config = dict(
    num_hidden_layers=11,
    hidden_size=512,
    experts_per_token=2,
    d_shared_expert=0,
    routed_scale=1.5,
    balance_bias=True,
    init_std_router=0.0098,
    norm_eps=1e-06,
    tie_word_embeddings=False,
    optimizer='soap_variant',
    beta1=0.95,
    batch_tokens=[65536, 131072, 196608],
    train_tokens=1116000000,
)
Below are experts of layer 5 (counted from 0) of a mixture-of-experts language model. Rows are named router (the router's row for the expert), up (a neuron's input weights, with its number), down (a neuron's output weights, with its number) and show model dimensions 0-127. Each number is 500 + 25 x the weight over its row's rms, rounded and kept within 0 to 999. Numbers have three digits each.
Before each expert's rows: a language model's description of what the expert responds to; "comes before" lists some tokens at least twice as common just after its tokens as in all text. This comes from a sample of Wikipedia text that the model never trained on. Tokens count by the router's weight.

# expert 13
What it handles: Pipe characters separating cells in wiki tables of results, discographies and asteroid lists, plus semicolons, dashes and Spacewatch/Lemmon entries.
comes before: "\n", " ", " 1", " —", " 2", " 3"
router:468521465472534467536454492498536489503475543506483509483482518508479501480517501562573488506508560476492523495477536506477463502531497512528503486523480471492539467501515507511485508464508457483489485492478531479551518463536501481494521475494515482505487508482502508518484484551590520477502502518480486501486508495501503497500461500495533448520508511507540495513496536483557460519481
up4:513536470491466518521499494507497481463475512499504545496508545522470480496518494501511511556474502456521556494508501495485482506512515497530517489519518484465502480499497530498461524476492519451504486499507537524462525468531528497497499491472500501533478534460469469540519470511471505454490472495444501482491510509490546438529496502496504575515508512522490515502544502520528499471522
down4:537533505502488492528482514499588505550498510538497517514477495516488530489512494469473508487497550473498511485486534515501514521517513473496510514466517527526504499480502485526460556491458519499508488515489535459524500503506516491481502462464523513522461492518495522483467480546567519506505513473489488480506524531522456487463477521486482502455475504462504481527497491474454470482537

# expert 20
What it handles: Line breaks and sentence-final periods ending a paragraph before a new one or a == heading ==, plus heading markers like ===.
comes before: "\n", "==", "|", "===", "The", "In"
router:509459489503498496497484482461537474491507533457512514476484490470494521507478462472505474498552529532549514485473467456509501490519478490509489531504451496502538528454486431505516493502515561498535514552540531493521491529480518452503474476498484488537503481509545505510499495495529519513524511461468487460479516462521535502495493500509535528532504487503506486507500551503489490531502
up0:483484490508478492494472472544494534481487503498479539481516503525470487532467502496492492455482535493517495486526474422508510518522474487485506486463515493491483527564488511505506538509539489449553488495502506509508533556503457493497506475500517470568531498454517494488492514510518492498491474480467509527517517478503485468533503524498474495534564484489487516500483530481571481510496
down0:521502522487507430525517481525496489471499508505497534495530506500466494503517490517500469520479565542485479479503504535528525499481526503501542544529487482470531504511496516493465455488507492508518451463516487497529471463517515527480564505506505499502502531508508463517480506506478564525466536503491502483501504490455523487502509477509512487468490498493517484506481494475497439513521

# expert 56
What it handles: Two-digit numbers, especially the century part of years like 18|58 in lifespans, and day numbers or table statistics such as 21, 42.
comes before: " |", ".", ",", ";", "–", "th"
router:485523550485523495478539449459501509477472505524466491464511467511514509481538459473532522469503488494492495559472497489531487537501480508483486524527529536496476501521431489497481481529477467477481503492479524487477507493495508458508484526429528461486515480502499480502512531528480531515462492523505502447473514470519521469497487502488487488505476493509559521467469504482501513524522
up4:532521526481469470493477465507501504516479544527504502456491482559494490512480478538513485515509469557517497513468525487520458491507493498506485507501457480512529528534529521531514492484500491529490531501498481512502542538496517506472550507524566490466506486528502475490483493480516474501450508504485511503508535488540513521570475515480517515476493467470506491435483502512484486523489
down4:454504498510517476507469510512560468502439510435513491500510528508511470492497461490448493531466519489491506559491510544472501480492497516470517512479508524488439496501481498500482529510517531490477485483483469463496542507483520514529535471488475527476508458511497549519504456483470491485493509483522481504490485527481512498493522487457509481493494519518477473499497485499511500527537

# expert 15
What it handles: Space-led numerals in tables, infoboxes and stat lists: ages, dates, heights, times and seeds, such as 6 ft, age 73, 8.
comes before: ".", " |", "–", ",", ")", "°"
router:470477500499478491502526497526475524502498514473500537494504470520477463464528477563536485490513541507523482511508524517515464483493494524528521492476483529489469518506484491501529538497515551488518511515474531474483452504487529524514518515485507540497497524508506499489476533502516478542469493451505532474509483467524531477502516522514449507524502480496509485514526478486421503514483
up4:514527516486465458521462483549513504459533522535481520548519495560507517493476471502478510485469551501533496530486499501470485524506495502464504510522507506537466482511469473481522490526483466461498529483522524485525507482523480484501504496505519509467489494521504512489510549489480468502471521531475507502456510460469496493480482542500482486525498497498474473493499495496523476500499
down4:483492569476507533534468496512478526496538474451504559527530548482468503504449480510487458518457496450512508521483539474494505514514477497472516503443515491500491514518498528459512463501484478510509505532523511542484492483505506434518544475504518518475490514467489540493505517533455521526468504493511504468521533496495519500500499490515479484474557528523494506532544516480439508503515

# expert 11
What it handles: Pipe and semicolon separators between numeric cells in sports scores, election results and statistics tables, mostly after a digit or dash.
comes before: "\n", " ", " 0", " 1", " 2", " —"
router:467489537492484549507489467516499541513527462493493521474523490487484497545537532468489475529525508480506507458527534510517500525485493511503519525498502523478548552477474492460478520503549507508466485507483496511523483535524482502538524463443499530500524521488501500492488484425513458546511554486561498512465531492478487508483497480505528505513480547504525486503504509487490497545488
up4:494534484485486518512489529469500546544484504458507512509489459487498492515470488475509474508507509512478514527508483487545500453496459505478550505457540504494497475507520520516506495545506499465501477482527457516500489457561537524508500497480511511549456518516530491574492510495504513537494529451523482474496466495493563502500504526515483464510486535486496515488496477531514523513459
down4:477480498527486509504490467498495542529464476466504491493552516472480479536511513478455539496521481539473457517488527526475481455526473504523447504496535518456445503494491515497512510475520515477482485458447496473509509460493517490495498471488544498480500557465495486468462487503490494497531485529477477511492484494467514507530545495503495519486548523464499504521509499512522513501505

# expert 12
What it handles: Everyday nouns and adjectives for domains and groups after the or of, such as people, water, health, police, social, music.
comes before: ",", ".", " and", " of", " in", " to"
router:514519480461536522499533493489492486539518486508499470479471504501499508513493506497504494473526479490520500536481489531520517463486521536516516489477467473529483469478488495512493537485527501480485508525442506453483518521484499499487455518483494506480504482505516500470498504526532448496527515506498546523539505512475528505481495510464518526460541516492532495510473515510475468526594
up0:496489489481488482504490517506522483486543486499499463543485486509500529505469537535516486549523526511492499525521518504518493494529453479418471540508503533505527485529448511465500532531482492506507471482509478485525489527464481475513510470471488522473459503497495494498507511443451465507479456441468519476466510514516461496526477459502457483552522521464497512511543495508506468524519
down0:525476501496499532512496505491490441444483488498531491537482497499505519459529488540528556478505462469502490487492531506482487530465474532482473543488496528458503492483514535493483522550482511513472526472516474500496487499523463504440498485497474486554477466461494475514513533538499456536512507496495488524531535501506491475511543461531519520514463471482472504480479517453507506550549

# expert 40
What it handles: Periods, and forms like ). or ." ending a sentence in prose or references, such as significant. or 2020., plus abbreviation periods like U.S.
comes before: "\n", " The", " He", " In", " It", " This"
router:494478479441503492470531491478500506501474462504479527500535523504536505502500525506496503485472507475546504490485516490526553487493507438491483480499529505513478480526459519519516505481482453497520485536514511488472493508479484540530502541510537463498453515525479486501491521465479558447506513495484517477446505498450493458471521507481527521505486512507494452483516506450496536495493
up0:499418461494462460517483524502503523470537469514540500535540480514489505500505488491442488557495494487511562515456497558435527500489507468484484502476516523532513553488493521509533523488499498524520502504481475486516487500493499501466477493481531496566495536489460495493481470522509545458453529501530504508433501493475509489467507478500492511474488525518508497501513487481508496481493
down0:508507534525476486515465497501496453538477468537501487527491531498512502507518527521471562485498532498517509514446478509449517502464536511471523538523505528519526495459521507473506521463492525452512523521462516475461467499483503485490523497479486550490500553532504530457542511504498504502495471509541493469521556539516506499500540491491489538485545520479483503513500474531548469483489

# expert 48
What it handles: Years in dates, birth–death spans and time ranges, such as 26 May 1920, In 2007, 2013–present.
comes before: "–", ",", ")", " |", ".", "),"
router:469522493519516492519469520510488510442479452498511481483466503497498498515493529552484496461495459505493522505482537498542520534541521454514506530541519523498465461442499503473531498516503515489521499524500507548498514496483477513481499503506460451485517482492492481489443547552532480477526520503497500484542473509465498548512458471499532505515485511498489499495503510534528507500476
up4:526509489491509546481498517499510477486504539492497504504521517510574506455469508464467506520485483464503516494496535536516471521473530507532505566508477578524503487505535502524460475511513461513499500550494495500486447498508552495491513518519453480495492531493549529493478531480462470474474496530522526470520455452488514530474552503528455548532515521503533502501510476507492519513498
down4:442491494483510489488467489510524521543478522470526458505503497476450567477512494463498530493446501476498572544466488464483509477511545484488470518460504463509476485485483504492498512495511504513517495512523504525524517497523496482539531489493495501500523454514505493499520462500526495533551478486462542476537525469521508519513496530510509504503501506505503524494497513495501550495520

# expert 58
What it handles: Line breaks ending table rows and tracklist lines in sports and election tables, plus verbs like made, take, making, provide.
comes before: "|", "-", "\n", " -", " a", "|---|---|---|---|---|---|"
router:503503487471519561458466524482523554507518447450509492485493516538513480541487492483475520465469561501492475512470508540493492496515527539519504527510472462469489515505545512487490477497553492526524495484504505516528481469465490481504511501478519495495461510504531511487536483544481488459504491516507477465463498499459472518529469500478473465513470480487502497489479483512505521490526
up0:525490508472479484448468491510490488541499496505523460492464528481551480514516509489479531516496520509490483504510487525519510501504470521497532448464479497467514506460486494455466551496489517449529466486484512502509463471502491500455492517501551501482501450508517474553496455478496519514508484519501535514487518531507512527529476489506515499488542521492499499484514528496532495498498
down0:496477506519524532490481512466487524501470427511513450496542520485513499510504451509518515466502504448487466508508509495513484510451466503504488502546456475461529496552488511490486511476505471467525496487494502540470526478455471468505497480484479493484488512495517468494513516484495495497503460480498558487525501533529493493526506448488468515456521499514470504505543533507523491498497

# expert 2
What it handles: Single-digit and small numerals in tables, scores and counts, plus number words: 1, 0, 3–0, three, four, thirteen.
comes before: " |", "–", ".", ",", "th", ";"
router:490446515444513518471503491508491493519566481505493492562508536500531487514459462506487485531477441440517510493479502495469524483518514520507525511498486505512490503493504474523516527498555493518506496499515442543500527476477521488493478479514479546499509524466514507509506500486498507541495531518497505476485513488496499457490501551491541458465502531506509473503518510553518517500525
up4:532520530520499495476536450471469476531488542573519490529501504490505490477505543496477512521552523504471516472521536538474503486510501519513483549502479494481495538518506494524509485506526534486509511528545503524489515525526520509491477433489495529495536463498486514521496543469551557509503465499447517511500492508487476519489519506499481470472497471477521518479524503502535480495531
down4:520463498492473488509497495515508520483555570560490496509500448460509499483515462522526487533537479466479480491520558545535481543495464501498474526467542540508519476524487491485530484517470521493511545504460523507554517484488461513522487483523527459484477493504482520470466481498492481547459519462540471510483488508490482490515471514498503439485504560482454524481489558518466566480475

# expert 0
What it handles: Punctuation joining digits in scores, statistics and vote tables, like the dash in 2–1, the comma in 29,978, and decimal points.
comes before: "0", "1", "2", "5", "3", "6"
router:522509489544492523433506478504533532500529506492503496490488499488504522534497462507469492503530503552458494480505466541598509470528512515504491491511507559502527479510541454486493504473468500550533535535500473490487498557486480473495452497495497487500503448514513501511486507528499496492530519468512460502477528502533474498489467511495485531518475472505536469519483479506486485497493
up0:499469523470487516469548525485492505504493481514525508464543492515516515507522541518421495529485519532523514510519478544493463532585508488490525520521474484515517484483478518514505494525475494531552521486528504468499520542488491505496485447476491516481513509531467497498494508531496501482513476487461529495482489504526505526506476553491504531512501454519533513513480481448510529517507
down0:529462543505497475494490479538531498490479486452497496468483514498507470543489483503506507494487492503465487523519482479524509536499428492525483477535542500531548476483499477499523516482494505501545525459505501429513506532488473500499489545555479454507531523468474475445484528488497557515515477538490541514486526517512484519499540485538505518486510481506516525463504530508473469492492

# expert 63
What it handles: Abstract nouns and their suffix pieces, often in headings or after his, such as privatization, career, life, years, protests, championship.
comes before: " of", "==", ",", ".", " in", " and"
router:473479493454483475522487525503519501515466545463513555526504480513509513506499530494510509461523502461469559563451513501512455466491507486512480542524495481464476478535505496539483522499538504475562505476491478493522504506518504506509526538483519552506522502511514520536518481486570484493514502485501492485513492512500519445497506526489513484451468484529482522472482535491566537517513
up0:519479509494528497465447533467465530552521472512566501469499488464497534478509533540478510484531494488475514520492447504467512489483472521479471506501538507512458474502514526510506473544499490507487515473484505504522506497499469525512516480489499494544447544494510531527510478474498535457467499508475476538519514507487480487497512500505505487521547491506468519501467506421495525497518
down0:528512528525486445528465510552499473504470501472432458493508475496537529508535502478454478487452442489502464482516457528507544503476532499466480509504499498463504521492503527515509492500501507522466494518498494511499510487543530499486504469478529529504520494496525504489534503515522472528482509517511499529492494527501488498494497486505511511533464496539471511531530494511487484469490

# expert 42
What it handles: Section-heading equals signs and table pipe separators in wiki markup, such as == before Geography and | between table column headings.
comes before: "\n", " ", " a", "See", " %", " Year"
router:552471512503482524529514526510528495493533511514510502535509499502490462512492495476464493481486534575517432510524467481489539451501497511489510498479507498516540468484461475526483533502509481493513511537501475468516496529509559495455497466475473531498490509503507490458531497520485488448523527416478455499536526473481492488507508463520477546505530513503504512505506526495435470528514
up0:491516477506460499512495497494495567491519488528538524513514499506499504509488496528532524478504519523514493499532526548511464432511514511477506505500503511494477489548463553481526527501463491494492510480498513521504498480520484465451490477489480493523475523534513525482518437514510551462485495502496476478473504503514545506578519494536552510504509493562466448463483524489471515489461
down0:517523469458538492481509497548542480507525509526512511517477525485490509516510474421540482520549537488522481489480553492481513495513502496459497474459466492514459482507494479511504518481512521481493484461482527520509497487472489491463542487493493503524499520483507527471546469499496486463544507497498470493494527507528519480516516502483519535505471497541450466496507477497479479536461

# expert 28
What it handles: Line breaks ending section headings, infobox fields and list items, as after ==Awards==, Personal details or Phylum: Arthropoda.
comes before: "-", "\n", "=", "The", "===", "|"
router:457526535498485483518521511501488530461469437514502496518513495491476483464506502523480490499479474475492486483501466487495477536477509535521549516469509470479495504536551480473437470484503434483495477481511494502484464502493478523527518497508508501489481508518458457492497453528513534489503490504529483502536456523523495513507518496459496506466515504499538507452508478494523512505478
up4:484520492501517481476524482535473508508527501489506488509461476478496477543491515445539493472492500458529474530492499487511495474469515553501531515470517522473496475474515500515498511510452510455492451471467461495467500478515480503549539499478536496494509504500478491506502520502493496495522500484524483509532460480500483494497482499484525535447488482536547489462543510515519494540492
down4:491524487526468483493521552519552539456500527495479541467522521522484480513503496470516474474523480468524501464537492500488496528471483504522491507520486510511482507468497487519464517503486503498523506487513533462502470484475521509495504495526493533569479471469516503470496491489516478527508529539533487529468532543520483505548441490517501510504518533504476498497543513488516491534453